config = dict(
    n_layer=8,
    d_model=256,
    experts_per_token=6,
    d_shared_expert=0,
    normalize_top_k=False,
    n_kv_head=3,
    vocab_size=8192,
    init_std_down=0.0,
    lr=0.00308,
    doc_mask=True,
    train_tokens=405600000,
)
Below are experts of layer 4 (counted from 0) of a mixture-of-experts language model. Rows are named router (the router's row for the expert), up (a neuron's input weights, with its number), down (a neuron's output weights, with its number) and show model dimensions 0-255. Each number is 128 + 32 x the weight over its row's rms, rounded and kept within 0 to 255. Numbers have three digits each.
After each expert's rows: a language model's description of what the expert responds to. This comes from a sample of Wikipedia text that the model never trained on.

# expert 45
router:141113121137173137152124098086164136107163148125111143167118160098112100172063132162169152147146089120109057152169170099168156066199119131122182101070150091144110098179104092151130144183153145113092116122140119106129163082087175128137160129108112119153093112095144141133179177119175104170080129155062073110098149197148104094078123133102150131059159128114085144129123151171083145128129167131159144159164105140126159135133168090128140097119118078122078138145069131085130172138069145171175161105113108125136130179132173137197093095124186111164105125132137213128097156145143097165110050153069188161116121169121098105078108116089096102096175121144073125190125081070129105104107089129090166163120144119096104081126106112136173175130151086136097078155164130101130137175079148
up0:152136143094129141168118085181130160140114139196071148142147085090155010115118130116138169135092132137148112151096135149147091112151132145140114081128090182138126183142132156172171106084152132093173134128100141148114158151161140134109150106110095103135144137120128167144089198117106108122138119163121098167094069196083143094097158098056130085178105090075127109116168130168178140188151056062142067112099123144182122164011163113132113137143090090174141133103083122048161121157117189101146111124184125157107127104151184125116084143157116121162187154134188145098109138123170137098160144178120125082141089143145103174154131073152144140176139109095142119122116145157123136093101127152162081098097157152150125106078124095111135164114045145139163122175141150145100161105090112
down0:167155112145081103255116091144150068132159157030138084094132144103127187111080106152103090145138115152120150093095113082172116116116138205087155150139143155149118182117117106105079120146107106139150110191082113110121130158102122102111141100083086141152118090092140109163111133087123109127121138169144112124152134185175125088153050197172121136126116167120099147106172101106168127137100135194114090144087160122132068117202132097074099127127178136180134095157156124161105130078137156102111157144155161213102201183078071150154124124126144120135088124151129135129110089174163138102166134102142170128096128152106166118170150089104157121076076144144157081147117095134137112125159129108119132136205193083139165139146083142157129123134176102134103100078146166154096135147148105
What it handles: Prepositions opening phrases. Prepositions starting time or place phrases in biographical prose, often sentence-initial, as in "Later in 2001", "Early in his career", "Throughout the show".

# expert 28
router:116078077128151096180093156145140142132108096122105082104151169107088147144149091082082111174169081100077142150084179110088092132128095079100125095077128118178104076135087136167105178114147079124178124098070082158127126117099131111118151160141137142172100149188135172103146147113127096089105084137120133092169153120169079112125168133070171097100171180130149131180124101155113078116112163084131133127106109148100154146105144121180184084146111094088170162148107144083086079156116180118075092138186078147163081142122148138077117093154126134094082086073181100151164125092158120070140122164093158105099118170129116121072124101198095136136110171088068137172164111107160189138097111099081161167119176132113135137097098085157132139162135083113156124073157081139077161138124182
up0:121182128111100125131106133176118162134144117103113100119154155192088165158157144103159132114168150135159096079094095077115125129118119174125146150106116110139116106099116108126150093191178173155108130094157114139144157066130158114126186128062083197145114144108080100190140086147159133107127165156143098109214136151186172119125112115139107115069125147083121111152104204076097157188131165145141080142135104108102117094129111106137109082086150123147094145107129211087080160145161152084169103130039190111158128149078103097184121152119187185149067138156134160118126093123127126149107093137174119140138124099135069181036123175107107107128137057129127189132126114152111099089133148169178146118056131109091142140123155217132105113167188103128116089106124123113119136142119096
down0:121135114121165167154131178116123133145130151137077200107124109101070122151079173118153097140156180145092065160112166096090170102224104128079234107120094124141121106091177110119116120102094113202146152169113100119095139120130152146162071180160143119136106118133116153182177160171129159136132201089131114146080135128136124124074144102077130127177120157156153076074124090159146114133122124163165165094135167165128092144105116121130160092073121100107141104172102070156128134076059130130202134116127138140116134199151142131090112089104106164166144060135094119143077103129132132122161130095153122129108127146165091108135079124135172173148134168087118122155164115143149033119117103156100121099140140127100043078140177121094056135148184131111132174150148070129116072122127133
What it handles: Line breaks and job titles. Line breaks in bulleted lists, month names in dates, and office titles after a name or phrase, such as president, minister, Officer.

# expert 61
router:116093092143153104177099153129125158117090088117104086092168158087109123131152091087058124165163091093088119162076178121097102122145110079090113089093129106170101082132082136164102179098172089129152118100083089119137106106084143107113132145163145155165111136182132174102134140140105103102070088131108115080164181157139085108134163168099189101096151171119134126183128093161136081107127148076132162149117104140107162166110145125176183068165111080087155160151107141083080088168106177099083120109180078160167086095132160144074137075142118125111088091086177084128149126099146124074148133166086140115110104180112110125076099093186081135119116179090067153174176119090151196159099128108078140147144170096125145138099075084162126146163127089132135115094176081133106150114114173
up4:163126126081153150106060182098136132132121134147160144133114126127156135103136112063150081084088152165144100180101106098136178092162185153118143115118115104142096158135129129178116085140167109133104059127115122064166152095109182138129112158085105094116168098142151126137126123147140134068123091168120112124071156096130180154179158130185165113127128026153135176116110167104076218151165153122142109138187108173135127126120131157136124122127127105097097134099097133169134153065135151170106118133136094104126138097049109153153174079196194152142115142108133153124176074092109082117119105079126064141176116094141158079175118194083196110106121091122122162126084149206141168081136143115105103094079177098122093139110167151065126135138146089148108094126186155116123141136132060
down4:148149077144140092086120137092178094135075089111109136087104138095193092091151163139127146091112066150115041157076149076121136114125040146159107139139184143132113139124139159137143092159143124112116144131195115089127131056102162150183136120170094110153116158189110112105118144149113157119110113119120080158107098120117128143099094101139149122125151151115131122097137124158192140114181160065152159175149131133126165167135169166128179127143152146138157154153102140110102138084095149135112169144067158143170121087122153123094149059203185145143172156136154067097083143131189107124103167108083156112150108185206140134141130095064159084094070071106127085138199135107153113184115082157126163115079130123119110099143090151106156114138116094041148145104153169181192162109113143
What it handles: Word-initial capitals. Initial capital letters or first syllables starting names and words, like B, E, Sch, Br, plus words such as first, last, he.

# expert 31
router:120091071141157096181094161136131144124118095145114085096155167092095138125169098095071111172173088110075141157101177105097096140118071073083117093093112107177096075115092132160103177113140090128162127105071078152135112114115132106132140138148143146169098133183126179093152145142124113070100078134115149086172156154133089131140159149077172088086147181122136123180145089152135076123117126088138152132119104166118161167086141128176191066145113098093174179152110161076090090172111179113091098123179081139185075129136146145082128088149125112090078086075182080130159140104158123085132136157089146121099119177117110111077130091188100138144114180098073141162171117096159182154107094123077137163122173118117137135092091071153121134169120088114151143078166079123081154127132173
up0:142136166091124133145141091125139110139116134118190101156153167122114156169099125114157145098115154102169128162105116182133097154120133170081230142196078129135149143130093157131144111102105102165149131186093078198121161128146141107106103115129096135089154111147092104115138174081181155116066139105085151098127151183160153126109179207131147080167161142144119123111162210117133191160156172143065121114139122158091139085155094141125104098079125117169130170088106166109124183134142148136141147121125143131093167084094157104086146105129102078163135131125138120065068086088116169160047089098207114177134085144132148134153132150146123124171124138119122164138086111095174140222120076119077148111125045150192162140117129127092100111157117156119084143071094131114133129119161058
down0:107094064096121097082085163128193091118148068139104113165121142170117140132128112233081150090128093082046122087107089149136125128127154083159123086153143111130094077094157166146157168155173058170133193141132151107139074133144135137152163099112164146135117109154134234144171131154120098152136133191123082120145145193104115081114111160117116113182157083104161121124123060112143115133124171156151168152172074124082070118157164127132086081125057144124130064113085162101164155109112132094149117130159115078160129106112133151122111195164165091133150114068098164165141069073126150120134140112062157135119171159120151171142143080154171147102143151123107153156110171139161090126086133147142117147124121084146113139141177166114140206153143137126120139140090129196155131141161106
What it handles: Punctuation and function words. Commas, periods (including decimal points) and short function words like it, not, a, to in ordinary sentences, often census statistics.

# expert 8
router:110094082136148086172082165128151150123115101140114076105148162101091136142168105078082103157175091090066137157080173112089088119123094076080121098096108108169099076127089146169105170108143078113160123100076065134141113127098145111135140155154147149166095136189139181104157149132120112084101085139122122093159154142150077119129165137075177092087164175123149123185131086153124070123118144086141143138114109161123148158110143125183195076154125104081167164149111160075094076165113179129086085124180067151177085129141153141080130089155129124105086084071177103137167132107154125080133144167085145120081105171109113120077121096187084119122109169098073153170171115087168190147102121094075145156129172118111128122105085088149136151159129090121153120076165081137079150120133172
up0:097174153087081102124166098153150109089106101096152092141166126121104111162079145149120129161138126094205195153097137146106118134130156143183111191175178137130151127151091123068123123145091108077100080112140169142112140135119070101155102192185037117113154070069135137160105102175167093146099129144153119104140143081153127188100093066121133101113096117097170148091168159101148134108122101086094133115126154175123111104139097162092111147144107150151107153058193088127148131090135113148151142092139134070159103141154170137119173068153075180177194116121132135154100165143071160146113157087117161104150094115160207157119140183184144140118117110118061134084173155138162180084161151222114115092107115134129135110109125194132093110158114112117115080144134114071134099132106145
down0:115081191130172103203117139098134142113140146151166149099140129144124136141139062145205139070136105099118116121118137109114102154144138080124147123120099157075166149110203207083139105138095134184160099101159156145148190102125125201104144115220117108163130138110135076112185137153123118077091092197111096110114130093164152137163146092049153096182145127080093130149129146125113123130096152116141119099146099092116106159133136128147118087068151195125196098128155091128103075146122115106121137151081087111155110153131143181104159089040133149061109122119101087140164144120136065167130108108131136126090184104104157102112098170172071078114117105106142164129181154147130164172148114110153122183121165072122148147126065167150125107166164143131147110110128161176112033098120128
What it handles: Common descriptive words. Common adjectives and nouns like popular, business, local, United (before States, Kingdom), plus name starts in lists and hyphens.

# expert 46
router:114066114138166149161119139086136163157077102157089116107132143149098117120171126139092095149168044120101091108069183125104106175174076081116173103153119127170107087159076164168091179099148084157145122109066083172102148128163162080083164109096164139209099142182142186134144118177103089077141068179144158093138160141143094171081172138122123096156158183144132100178114080084142094128123077105105134147095160134131144119099104170185161120102080098104158165113087142088095100177164169109142090145178115155151090106121128145082131083164134178104136086101184084169160149134166152110152126162131111159127088155124144133094126140132141183107136179104116122124163130105174146131126097127073160157098166117117176141076148163187102140121109147151111117097143075110075175137091160
up0:103151131134061127111158113107093077128123098154075143096149110124147111093184090146107176084062099148147058127140094083163106111189135151162128132111181119106151119167164141114126098153169132149099142103122164164099072172116129131103097085174110160126147136088161128152132149215114106113162162092069168149126162071173078083141157105172113130136170087141104115138087186063095135133100136112154102168160117104149145152136184086128131131109095078112129087140102128164252099129165131146125165107136128153185142141122094108123159143108101140112137115079169121124132159117166117162078071214111077124164153078148144086099162144163170097189090131136125134101135110118165110180097175089186175152152075165170140121139176109104068142186148112105100132118114091117163134151157104
down0:072138131115111132143138142160145149108077142182147148154140158112155100102149189102138127096155156139119157113144153146111165150135111076134142112184143163134104141092040126141078114148136097057113116136085091091131134134145123064148143117135108088063135122145140127153081121086142135104176048162157091080101163136114066158138165145090085157172119091134098056110094095151125086156106103160160140177137193046171130113103134065179111136132127087166202112106132158154137120129121178125125117116123096122181158121117124109154138132081091146142100136141133180147109144120178144050146146124092127115130048127149114153091130128133156166132129180179050162178130129170122152167106125085099138149133198101207167111105095189141127116100198185132114050077157170122131139135131102
What it handles: Numeric table cell pipes. Pipe separators between number cells in sports standings and stats tables, plus some Thai and Japanese byte pieces.

# expert 50
router:128081086124124137163119132136154130096130088135107077090166153089112157117147110112097080126157079122070100169100162113104138128116101091090099112110128139170101093133085154156103169121171085083148131122092094127121123125102095116104152183156154176173100151190135172101175144091119103071071083205069142125127149131135082129145180160081197091109123147114159169174105121170151078113147109090139162102134124159132149125092152130179153082157109105091153173148135158088103094141111175083103132125161102152146079173116171157097107092120151124092106084091183077173181131096179124089135162162104111096111107163100134095112106096194095087084136148099072097170146108122149182166091133137078181158165166113074094105116082107151094168118159096147157130101169092118055160137054167
up0:094121091071115091128164138107166107151141140115144120172126076125117110131214121154174042082098188088125145174140107113062152138134121105093166117145084109086177096081081114118096118131090113169100184082101153114112179160167133108129157123124086163118137119102204080119105140130116126104185113135096172184119116127102210103103179078088159134134143129142137138172054104126151117111118084148097133112153087113156113130121137124130116096099052139144107136117095094118110129153113122150184084112136151078134151108146106165124152111055167105047112125160144141189194176131107149129162119108167146104152200133128101163138146156129116092120073096165203109090092144170080102084112146139174083113164069147185160071167141103169137135107124084096085178140114144126115127150141123
down0:104093127161148154141177124103112130099097078120116081100149175142191139170133180174096104085162141096166156214127155160141102152130076073090146106152141119106102169133136139063142198123160114122144130075119117116156085086166128156156139078158150137109108124136086144158113137071151143113077129151091114156196104145064094133095204131126145149124146178115173120101175157117113134164104106129069136128144047204157138105184055208069179096155148103116134097164113142091119109170077112106075106127066175130137107131159110186157160116126129085141104118093134112134118128111062177181131112194120127086129071150124109145158066142083086164146164121148127194139152127140091153171138118113151180125089075125143140115138144167139099094114111109098132160154131086131166103139113137
What it handles: Foreign name syllables. Middle syllables of non-English names and words, such as -har- in Reinharz and Sreedhar, -ho- in Mayerthorpe, Japanese and Indian names.

# expert 39
router:119131116156183143135076104096136133118129166095169154128101188083099140163104168118182154135160121123140092169157124085140104081153166113109181114126109124143069114147101107152144152163136083163097059147143133175106160097128150105128184108178157128151121096073162124103149134140197132155101100179069083148153113151198118101135104104069183113098132131143099101135084106138100183085132141112175072105135131090098145127106168095139148123178090129121129152166112169085153190104061172136146202092126120063112127150113145116144093115150174073175124101113135188134147131131170092142148085144094146129108136145117098098098048164098103098113094145199171138128147067088117098071089115132119124176141164057141088110111132127152182159148166042173085063123154119129162123120135164
up0:136116113098168159152062111167182143146119103107112167158149107098120114129167132085135112129089131135143140078124064143143129147136080162119177108125129104139086134130160109077134142121114112134132094084094114089092044130122128096090130115133122047173055157110164083098080083141131132143138157070155109136215137087185131119114103155108149185125130132117155100096094047124152128114153129111155130100136082187134113050137098137090145125120059164149132124118145107152075109173161101163163193100142140117100184118153143159079144128129193157146121109121122146124178118191107081161144130140116143188084113173240110153142093151172097138101116135080135173124106084167143075120138171122149132159144035121140136158141100090148103121163183119111179155098157176174145145152114080
down0:157151203140161121135174117151103175149086121129191092165111120145131147127069161159149144157156127076161132108100183139110113155121123089186067137137104128092096122099115099199126102143169130175134124089147178155160177139141115114186139106084128081119189118181112138087067168122145147096166098177113137129114118088112066144128104105069161111165076104096090109162148124117099127160135115120119071062158181108080125123103133147095132140166158131080169094118113166085148157116127078079064057150107052142123095160106125071159162151103090107103077156119119118116123181061126185062162133143110138171139106101147187122185151118143156158148126095110118120147132118127126135133119043162136120095099179149098123140154116196184099109156160120185147117189121085105104161132148143
What it handles: Word endings and prepositions. Completing pieces of split verbs, as in emb-ed-ded or introduc-e, and prepositions after verbs or nouns, as in "reference to", "recovering from".

# expert 32
router:140103113113169153151097189167078097143092132116167112172109134102116110169153088169107110150180163143121163094097170113124065153080128068124090130095112119200124138113088159118068151162134087142211162091151150150083091123093083157119116126124169095150181162121144147090109099137118162093144101092156171093123166141078110101139106145134130095155206170128148132156128136164157078091059149109144081157123144118159174151139111143148146133111178172087160136166130168129118130089171144111046081094119120184136109125085081108105132133152116091103136090099093116097136079087052130128156144095107173122132089172109077119123056134173155187125134126153153135100153147145134140078127150085136151174142110151119135158142177106151178180122141036107145115092080079179130153073134188
up4:134124099136159134118107170081115088139167112183113112138136206141159100149178197135127083188112113159131103180135119162054149121083132113095115113128102151078126121125124147136127135110099102169105119147143149088098114146076103123099153125125165133146110063165154150063071142153131117109097145205107128147202192127063163147112172049148133150140079106116119132114078117134175152106126105148083109116138076119217158128130132155126072150077109112163090109113093130122149134143106145111139140161115167074126050136127143159067105107114076110165161186075159147101106121114118141131094107158166133084087114080134158140190107109085153146137080121141104214118098150132134136109124053163099089146172100156154107132130164082167106144137105096142165124103176164075207180146165103
down4:132111139116120174123121120165157165060074158119106207142134091152222075108147106094126100133148134132105128131155137125142074122122125091143157115170132136195161170129151144152069112141134179130154134119091144111133146094127157166137106133106162125103059099200105135092174174118059140149130096101092144137094159168134099125109090179092091125064117146118135122127106096082085123111169102165042123191168132063143143167118140107150105157081155092137141075116161142169138134149084122173140116091110105122134121111116108143095105097074174145186099116086109172156131211160128118173143139127133160097033164109180047093113163157141163132169130145159115105130126157134101121158106096126168105102165142097123102082089099111114164147119128114163130091125063188150126179095176200
What it handles: Codes, prefixes, abbreviations. Abbreviation letters and prefixes in infobox fields and technical text, such as UTC after "Time zone:", www, pre-, trans-, long, compass letters.

# expert 24
router:125094077123143072182076153144153148127087112135130088105158162100102136158172094077094104162175092105080142160080176097080091139123094077068118097093122149178096072135091141174095167122147081113143126102090076167134131113108135114101124152166159152166106135180123170097164145128121123095093087122118142088175145141125080099140150154094194078090156182135119125172134095164155077121102141097124153148111111165122158158100140102175187079141101124093154179132110150082081102174119175089100082112189074161171071139131145151078132080146118105121082074069169088142179103104146107088148159175096127120106114161128096132080138102197100136129106167097067160156161096113147186151110129100078125151129179114121149116117080095163129155174126101121128132084164088142090161129138185
up0:129131171075075124087106100131120133154129090119184087157116148181101109102178194147143101113168093133186099199153149106116164105165148079149120182139152124068124092157172144138146110133126100129175184148088105101123139123118122167108186151051096101099129107146096106113162104188147179103120115133145115113157191094073134082143110080155056161117091135151103200079131113100145118123179090161126101133151146149178157147092184096144189126114176181114104138141117179210128130138117116101118072166117090109074139133166109151144165162120160113105128116083105134091113101159133180178119130101108115116163141124162141110145111194044114084145090110128146081161123135120139106103173147154132116130184116149087111056132156093113154167132156201099161140156146172116193104138094085
down0:250147127116132093074149124129129140106119137130113085165197087109132174134092063145125104115094104135131124119088128124161132118111139127156161043140114091127183170145149194101121126109076157089129116119113143124184126096087103084105076145132160076140146150105129046137094110063098113144112077092149124112143177132131099120155120174150134166112114121127116148178157100176144064164088123160142144136156126061146164120123102148118116110099177163113200119161149134168092143156069112128050177113087131170118135108110095148144158141128090088144155045145119171104167094073172171113222154127076130156114104100128140130064170110173086150081148075138124154142120181093153127154110099123110121137106169098137144134209174116111153163167150125149172132138097156113128171135145121
What it handles: Math notation closers. Closing braces, equals signs and parentheses in LaTeX formulas like \mathbf{X}, plus sentence periods and table row line breaks.

# expert 23
router:099098084113113140180120154129123120154103134080102125133186125079132163160165067099084175158159100082094115158167162120097093099102107122086092084111093064132087117128105095156128168116164099157175116111091122086147118141094166152141089112116120105163122148161163150098170085151117135154101106115163155173166088161070079122185160159084134077077084175109156127179118048134167080076143149079171129124114132181091157129117172192152179126094111073132146171094139128066133086164165148157125082120174081110100096152088141148075174085160169077146107095118175150124163177165183108134114084162088147124136109180150127162090136101172068114153092144083127088185145119108114165119082148080104133132135155111112100130140148136163141146165164108142127116143097065148107120094111184
up0:107111192124107074122129170158179127104134135130103104110103100137183064070098164092096082173166098116117107119154100139110181077084142112070137137130182180129092116138140131119110107119135120099091148170146120093111122148135111184096138083126095147190118188082109113092058111147148094210119130100084131141071100160202153113122049170130134170123152137132171108145127129086146161111112101144138142099157117172102154126148148175130103142150161077094191159164144151112099081114111149072147142123134094197123151138134133131121162095109091096141194136109146152216135160143154134126043136079136167093115123098181141093093118145181175131155127139115146142119150127185180120118142078181104129167176155129119049138061148134147112134135134117174057066124138169135115169159145111
down0:057138111136197097136166161174140133181082111167129171100159105092118113096117089109100153187159121125105154091189163110137095148099127195129118166117178155084122107141120098113198161123059160113126120128197089112107138155125092173157149115123117157189098134145122138193120116167114151169103108113166133122090098107127086061141126140137110099093112188080107130089115081145150204126136127068123116099071109147108176142166103117114119133099125160120133139145132145108056108207146067202121173131166176113136082143145076136052136167196158100117065093113102121091101110155123166128115086117082096147099112135138166148169152138130157149127123125112129105075171104157081158057123139138128134101174079126085135135114117120146077123130136172103076180105109189096141133126179154
What it handles: Hyphens and list dashes. Hyphens in table rule lines, list-item dashes at line start, and hyphens or slashes joining compounds and place names, like Bourbonne-les-Bains.

# expert 52
router:095082075118153100178091165156129157121105100142121080106150156089099146121151094078067105148172106085076148167103167121108096119126082072075137090105102106170116076121078138157096174125122077101167122091079065137110116130096120123135143163151157153165105146185142176120153132118140103111100085140108155095165154149151076104141151136072177083084157174134128115190113093142128076118113146081149123125113091158116162151099138099178182074131132123102157162145122138082088087171118170121087084119176079130160069141140174133068120117151134112091084084078172097124163119108170137061107118162098126113118107161106105121078146103182096097111119183098058150159184114103162188135096125109075161165125165129135135158104085101169131153155131085132157131069167081133065150127130185
up0:158088106044120124131149070106078120095138156111105142110083143140158164088146120125112145131128094178155157137077108134095132165156133198094143126117164199088087116148132111104129133179134103128124142128134132094160070173123151078157115140055168089100088088163173113162090172136134157131139148132119098173166090058161102128133097155131083076149126125167101143095105117102125132126185118123155150183112139114148184148219029093121061133117167164164117115103112131177143169158179113146136111112109143165133157163135120150199164146099155054120151151107109119094124144109137212084124155085164081117071139151159144133085111134140094127159136204110165174106100090150146119173048125120183127144119156160105137112090153131156106164099155106186123085071093131132104146153116136
down0:174195098134115102119151131084179099173124129142119190165184124169123076181075174130118184192141105097107070110153186071068185074109134152113123156124105167109212079143188133133055129103160140141082160107103135168132104130102147122090107141162127152189103053132145106076107119107114102158174140146043147102098124165129141119082069137126147144171128138100134146182108213151110169114182121116131137155117168078164150120093140137144183154093149138140136111103138161040119117166169113136163140115162158057115109114127064174131084147105154111144111123108108077157164170125147117130108076134121119151073089099140102109139161098131135135119087144090157160100074146140114106103114158141137125153134143110134139155155137078150115136168067154165135141160165088094125148080115164
What it handles: Numbers and quantity words. Numbers in stats tables and dates, especially 26 to 31, decimals after a point, closing parentheses, and words like other, more.

# expert 42
router:135122098092164167142129159122141163140120084122111117120162156090119189102172075098090082154182075118075139136084183205145089161113117060097140056118154124167078108141074136204120173075099090142166111127080044148138119156145175105147149106097164171162085182172158145123132152170165088090126093135173143113170167100135087117090148096104173122109139160129167116161156089080113088093146129107094153163079141142141135135141107139185163117109155108084142183100122154129098085153134173095073127131203097128175099131164117106091098105146130106126113104107157081142091081119166123101135112183120135149125068156124174106124097095134165128110153177131101121148130117094141177092097112110096148191091189118167141150084102054147102143138143153134147144100127100099088163096120193
up0:144161101134171066171115087113142096073097165142063173173109122203091168149096162105117118117140156149150157164134124100124108147138106190157112098143169075157095131164143112057129121096110092139105130152144159149127171104110150116127163141095116170093118098150152135121168107115135162124166175107068101122103086143133166137095072126032130139151119190154150111132127119117172107079078099158114150110144137089165170074118134130110126163087137167133148118118119159163105138210051134114178180066122113181073104129044171144108127155091156046115084117120167125135158121146135111114054117149134132145121143152114173132147202186110133114116162093156105043150146140091133156145135112084093147085090110098137089092110099151150104127129113171213107137173112170167156134122102108
down0:118156099143078096136143134093162076160125089140169152114145062137088115109173159131161096196086087130176160106112180084178156126170138080200108125121094095146078110100114092091083147139109100110178122136133103139122123119139133132127147157178124192175141165156130132138080181092157145109120144121176131188067136126083117147099136172186103158165106208094090108151104158142133178122102152126155146168136125094079153055164159062180132150098154162099124126122105135103152104099092144127098116095145058070124115096153142089128116153113149131138119139128108134157188151136100110100142093093101119190131081153081129148111058124094131169100117099140108085132153163142124230158129083122130193053078131174132123118133190178123106145142128160132167181095114071094131092138144105
What it handles: Table cell separators. Pipe characters dividing table cells and closing header rows, plus semicolons in flattened stat lists and zero or dash cells.

# expert 58
router:116087086128152089180100175129141144134104084137114087101166158100088140144162100081072109158178084081071135166090170114094102136123090079082118098090114111163088072144071134162110175105137077122169123097076074153135117132101129110127145144144132161173101148179144174105148137139134116092100087169130124092171152140157076099141163156090178099091161172119141110178141090142118069109103157087145142119112108148112156151099160119176185080155127109076165143140116171074076086154110169110084101140174075148194076130128154143078130095143129117090081079077183102138172128099169114077129132153090150111090098177091130129079136095185104131117123164090069133165164107111157183151092124107080147150125180118106134120101089090169135139162122089130157121070160082131074142116135172
up0:164078161123129199102083148087116146196130174116165165092163128122126125182101172136122126130122132096127125162164132144145154126196146149137133161173128145156123117102100151078107098178118139154140106137110196124127089109123093089122136170202110148140170149146111110133101135125060155153062188118100186189145153128089059106050105138109144131197125055115115089072140121130120155197127059142136123105087126116110120124104078160151078064178122127088133122147065072133164139082152028170070158104122113134121197159120131119125089118156100128122182161130163132102126088076138143112081102087134112132119130126083161177158125093137079135129086150136122096093120134124097163148158141160155073078154115120141152118125187139185063129108149120130142102105137179152141120091101085
down0:124117142107105113069148116110165162191072113118133128099143112062070128201106088089110134068105118128057147119133152123101047070132149122160113157189139184125129090122167105138135153164078159072148172093088129153133111124142127116150126136126160157192088104177101108134136064130117147095158158169133132112115136112126139141133095153065137112133159145094158139147127170179233098127157080118132128161132100135135128113034130087075132122175173217092130114119127182136104105140104129130113164128155143128177106161103101164135114133163100132092131097120174102152167115206193087184143147139057140144175100098087113164126127123126103080150112136085151175111154092093143143133074171119196137124063141143126153096196148100120088173144102122125172151131116123147138105113076123
What it handles: Vote-count commas, first names. Thousands commas in election vote tables, punctuation inside tables and infoboxes, and given names or name starts like Steve, Michael.

# expert 59
router:115097085129148110177101170135144134118080088153118096111151158100113126140167089061091097153164097075081128151087155097095097125118087082091132103110102110156088084120089136167091182113128069105157128081089074131129105132106126116118135158131125122176113148185150161116134157110132133091126099150112116105154142135158089103161165148063186090108194171133132139189142080142134075124124155080147135132114102160114149165099138119176199066146121100073176148137125157096082070161086177091087087137179083153150075140134127168073142103184125108090075081086171112125167138111146138087152143144096140103089134181119150138082122085188104109143134172079060131152180112094162181133075121093074164184128164125111127121088100095147126133151097097100143137076152090148069161112159171
up0:089188133115146226136196124137145116210159173110129126129157106093101104156159156178168129122093153104150105096136127151163127122077088131151115116138096113141127139150099062120119123125078152067139136147097173071158123135068148161101108096099134110106193112174136077107153090106103152130137104183195082116127138136122174152115135103111081107159094104127107161111190160143136162092095155146144121181125209071137153117113119125076121106113145136197066116111127144101092145202137074086172124188083108183133098094156123160130068069134146064134118138191075180151082103145123127171144108105130125113115136090063127120127137149161118121119103110177089141091086136138080098128152136123094164089100109107160154120186147174105160119185067142110114164118149098133152148080076120
down0:109139080143132095156149167124095124133134184149081121062132134135131113198130137137078135106072135126140130125147122073146124110147142154139115122087165092129135174113125151088159121150151146166083126116127078151096200178130082152155098074122133179136073104144138120120076136146122125154102110109177161175120150210097106113059166098097146145171182126134028134137153088123098101176144114157104128119109133127084163137141110083077091125149124122148186108127095137116104150102080102114103149097168094194127136184165124197120145131152133151126147133089133206035128081134104149188189117141217132173148149155140124108133150109079098182125148169095086185116087094143082085132170069149133124161110115181097121158140152162097111096154122135095104079096104096102122098175172174
What it handles: Acronym letters and digits. Capital letters ending acronyms and final digits of numbers in table cells, such as EDGE, RWBY, 4,077; also USA, States, England.

# expert 60
router:106083082130156092180086164127138153139115110137112091098155167101089130136159089083081112161172077085080139150091170116074098130122080080090121092096120111176099076127098143164108165101141088119163126105074077133142103117100130110119142157152144146172097139183148179107156145138123118077092074137110121088182147152138078121130151158083184088089166179122147116187132095147121079113119153086159143134109104152120149162107134124180183077146097106086161161146121157083091083173118174118097099131179072146177078145128157141081141082154130122097079080067184076122160126110157113085141147163083139121090104167097122125074133104192090132129111181091066158167174114106158188150099122106079153168138163113128137134099087086160124150171121099111163127080167078123095155119130176
up0:147141096136080176088177089129098114162116192099114123095170148123100091134063106126124151124122134102192156108127102180122169151107126134130138145134144098081125107096111132121118112146130098143142139142083122104088111132160105139207213150091134137075126135102146096142119095136126066098099155081169101152117144140178198143154179169102113114069112107140152141087122137150108126145099135126131117194116184069143164122149167147081181120177068121141144095168132137146134095127115095113061134162083159068140147137119108132127196143084115140120120170125135164102090231076137118189136099124123114108108117128131116149059113165151157125153102100185107137181116156171127098142110121090185123095098171115121089062167104133111109125076135109163136209128057172083108044103148196
down0:124115089080179109190113147073137152072105103175064140149101100152159113113173234149174155138087100102132127141151110089154148127116089159177139113096099168145113147160157111132148101130085139130191122126114103105140146131106126150130093120075110101083119178126145161121179129148122134162115071108152095130098116095187128111152155128163116104140105101117150145089140092112127126128155136116153149092142091085095116113149199082113057105140082128109120153047108141157098112140172155107103081129102145130132115074148156091147142172154117153084174159180113128143148180154183106144183130193082136088069094145149146117200148100070166095151150133111149120170114186158138164147119187080073117147188152176145104088135077138079071118145140197160085178115078134171090159157123166
What it handles: Periods and articles. Sentence-ending periods and decimal points in numbers like 9.98, plus articles a and an before nouns.

# expert 35
router:120080096126147086167103172098135135124125124121109081101174171109130152132176066114068086158166086077081107132067149137104113134131066080119145117127150134169098077127089194143063171118172124152148130117076106134160139092094138116161121194187107155165117118180158170111120182098092067090084086097093106082132170144148096142146167165119180104115139180100140122167121116145134083140151110087102173144129098135111133148130176099183170053142105081089182174137107158082098102158109164121077097130171089185180083107152118152081106090124124106101098101087189071117147101086116153086131125178105144110117115177104120101099124078175087136142109166112088120143173107128197167146142122123074142161163168120106120153115085113157117132167138093099158093092163093133104147115135161
up4:107112105199163030181155134119176123148127121166145121135164131104165122122133136167131106113142127128205104124112081164188157138110056152106089134063195134085137134196068134086130120172099187109114110126112131143116112103125107180146112167131145143121162099174176141143112130191115135112158156085157118181051077119124123157118136145103134159123115113111118157066110084144177135116117169171119144179136149154088165115168167180095142089088134164137145109076092119149125147145136109073160088142074103127177118111128175178175134142151119166147135137119147129143115115183094065077186147146106080083141170122097096141164125146132140100083190151147173099183102071080159147113163116160134138091082156077090147142050098163090109176121137163120106093104154157131109102131157081
down4:155096133107176072104128193122145200141169134055169089150102104109106061146068139161157079121148113077205096166170157088144134056178185114136145135122167084095045144116129125134134096154052049158113110192103081086123160178087100130124132118168157146206153136111063115118128085151116142149159137117128097128129138115132145043116081143127128146067089163157091152157149142155109156153125161104109138109118121102148189119101141118109131103097123124152120151148114164181137149177115141170125128135214126163118118164101151131166103145132086171159171079065133096156087141169123154171128134120143126159116129156143116080134131103088101126131120144118134082146153149140097100131119161161108220117152159162103164098111094126116110081128129170152114041147076121123108131151135155
What it handles: Word-initial capital pieces. First pieces of capitalized foreign or Slavic names and state words, like Re-ich, Pro-fessional, Empire, El-phinstone, C-vitanović, often after the.